Experts of a small language model: 16 experts in each of 8 layers.
Below are experts of layer 2 (counted from 0) of a mixture-of-experts language model. Rows are named router (the router's row for the expert), down (a neuron's output weights, with its number) and show model dimensions 0-255. Each number is 128 + 24 x the weight over its row's rms, rounded and kept within 0 to 255. Numbers have three digits each.
Before each expert's rows: a language model's description of what the expert responds to. This comes from a sample of Wikipedia text that the model never trained on.

# expert 1
Description: Clause punctuation, conjunctions
router:101100152115102140182102152166149149135143102109158154103098148160107134172143116173111096114145153120107111156113150141147105116138152135092094143130143152115101133103137115100135092098153151123110151109162099142126126091142108115173092153154161117155103114157143156123141143092177125141090113100098124141148132094139117161103147162101131153155117139147109152157139077154111108109124099124143126143156107103132118120106089164128163092102120116111092143146153165093151104092150107130083137144079098144156154117108129117168098164145157158098114084166136167133111101111171161128138152147106117103099145105129166096124161113146112131160107153112075165124153161142141122111093116120085110123105108109159156137118111142129096106142116118123145110156103112161128169142141131
down3:102171113130122093143161156129123126131076187169133114128119108141140100146170095129095152150135127105166127103128137098152118115105132120118150111174133135149146174106127151117110115106152125139122145117133136094083112114110116132153084181129073105168121149115093131126145108154108151142115151123102141144138112091109111135166161109133108096126081116175168092097126128139141101128114129099143141140110113144089126149171127141102153122140122129124101109160123138105118128112123100133145102118127114124116121069119120116143127161179142130134134105126129125067109118127165129106111179150144153125081130105114141111136130159138137116119117093142140148075151109080134167163146116163108111189104122152105116089131133160156145175106126161158201092156157157112145163133130122
down4:148099127103122119119122137100124078106101087127126162092137128141093133157154123128138094124148121146151100125142119105116139124157120129136146132126158105121115130098126102168116096151127109121139114120144095124146106133131120101084151151159147125136124101100117127063122119168097121118141155080131075158155127158119115125139129087127155076095109164124089140115132110133152156114166123118159118117103104149157084140153100130106150069127185090086122160158109109097141111132143134152118113133137126131128112149134138159108104147154182146171130128142123123168101131110110101177130087189108125124123094092093095135099141188126134120136139117169182104144124132173100104186083133169133094144129175156106138116141137127157138120104141146098136145115123155112141124157155150
down5:092117120132137143118119095118135127119125136137188112157133100124101121124148133125147135128133131146107145116118150107125160118105084163106149155117144158083165167104117094113150140139118155126153102128163133122118147120085100138119105121126108111148145097126171106129162107127107130138169143102134114126097119133157134093097114092119188158133116129110166145156104108105178127104097133160173133164102119150162131100119099125151144123105110153132127143178121145107112160136149147117150119119122150130123107113129095160187163144123120090179151117118136175143127125154093107195148126162136087134146151130131139136120174111104084129086112105108130113059119166084110109175140115142119095129092129088062105173159132142114157148106099141107159113147096122149141143113146137

# expert 12
Description: Second syllables of words
router:085125136129120124147133186131161107141136131109195154129111161129090131142137094144117125131140137098130111147108147146158086114143166131114086158124125170115150130129184134088132114085159183129088167104148121177121139122172121126122134142147182113120118102143167162126168148112152098163105107108110117104143128126143101148100126141094121149141113151150107176131118108136140129123118097145119149126179103116116120081112128150138185127100122144128115159130147170119118116105150122135082150162096096148138130132105136146146087162151174131115143122132158146075140118105131146134132111146113129080078161100129117078129162097160089168157114134117110147130146152141161125121106109117115108141119097102154145126112078152153125129135103118097148082163118108157145145151137109
down0:078139127136181162120120086154107163117166080126159154123155152123144145139123145080106103148178106142156130143149130112136148103183143096127169124104149118093113121151141125133131104149128126061119151114102125128135140099150166103132135103102165145165095140132131068128098127115069175169120133117180065114124157168111151084100130145128130088128140087129147097123146127121139132103132081151146131147132109143136114128115126146116090151137120156112135120133099080103144136113106143130078148170087083126134137113154141146160092125107139152147122132101151108115165086075161173122133119127173100113124128113122149122122106126105134142101138102131125118095145155113142117109158142121157144122116144136100108133127113113131137142090105161133121157133119115124139197125144116
down1:156137133139182122137108163155101152120101130093102129112119084128101142103137077146125148101109114124121108132111110125129070152100088104141147146145129111137140134089148143093092123111111130164132105170123117147119163125115118144123102102115118115143106133121153126118086167111130102132128124134115148129157061145141084159170119147113114148162155145161150098124087134205115105115089112133122106103111127120138139158139137116151145133053137121152164110151138159119104098136175125084116112139099136155138160088122133107137090119110114112122142123121149133133117128151130159111134186099107123126128102116125122101124182134104145095161134120149122122152130125132116120135079094159115141162141140094166149097109074154139155115130199155107073137096099108132116113101136096
down2:128102126098086132083097121128125109163122100161103174151144108126139089112125097117137132117135175093130134129152128109119127108151127117115141104119127147115133156125083130155113100118132102152121084150133091114090168124125127133155076129132113150138155124157119095163152092124169111065140138139118155169197164149113154130119152152108123068153141104134117129160125154098125136129128104094138147118124104155178112116136139105152127135175119117146107135129128113140109125097127057118106140103117142139162150113085147067073122144135116144137141121168111155156129197103122099174109095125117108095121109152102118131147143103158147143162094121134160132094104144138112147155110099103111138093134091154137102116098128108112115114149116169154096144126157132134117167108139094

# expert 15
Description: Sentence starts, word stems
router:115109168108109138163109138160136130151150122103148170098102142137110125143164091167100087104146130105138116126121162138145117103135155140107122148151154139135124114114145118122139106096174143150110182127122102166144126115153091112164074158138158122152123095151126147127156149111162104158116104120110112150164128104145113135103150155135121144145108158168100136165172074134114115116105080135154164153143091101138128121109109168134160116107131107113102157198150170088142102113129106123101172151109092148121149092117149121161099162153150145084107093160134143117123120108160145116142143131096141095101138108134150086139166107143104141139115156097084163093144174113151121134137094115128076142098120086159141126117124159137116116129114114130137094144112128144122158160151155
down3:123127129172115098158150119117154150143147146113149152082171119183100142120152142123153129157138143173144109145124140116116120108128099096137180161107142149124157170127133088112136107096117108102148164151175153137152115165127108103118161166105095154089122119109136162140113102088129185146143168125158131163114146139114109141144132153144132113112137103133133129099105128119123093087096098100111151127099126098125103134110126091153122119150125105112111132139116151114140116146117130136090167161173101143139117153225115157115148146112121091146155105141147183147157140141147119130133145085176157155116132127086179157094092098132109179146139143192128100167130095106145138124115121139111119121134114146120126118147108096126135137150124144133159107144094140116099127140137167
down4:135115114146143126124134130115153158126108103127126128148124100089104132134135130144135143087115127095140121173100150105141122118144125094138121130117195137120153167153118108104108125107137102117110107147094137094126135149142121091133113149140115134150113156106129122155110153154126143098149179104138135174112161129125187115139098117134154096122131173152143137136132108136141143110156133113157160092123135132117154074164131114143165098115112120150101141071100130126153111160143143113169085118123117175125124101063134159098146103117132108134137094122139094115128064127111131151117139157159115105170131086134150128141126067203131119129157105141129129103128103144163141122140164124122106108184119121109053109170096135165172046102119101146133141138120130123129129122126127
down5:133137143161084093117116130140147125111132138139136160149127150099059156120114099122113057155099171103118117121093129140163116130130118134137130159126148138132108086109200122124102145129105114120105144114143135145117187131189172129174122102115144122111132109107117135144137130112121076144147164165093142102138129150160109147130128157132146115146092184126131120149138122130098093147153131147125135125093126139100118120134116139138100133135074108148145120110123123103116130142143118115145126093145114143122113134124119118146092094137132140150107116127147098017104113113142193178114079109134115194188167107121100125130134138096169131172121099130126112141151140136143099126133144122159128118132116120124137098120104118121109143186133152107115116112150125107104124150109159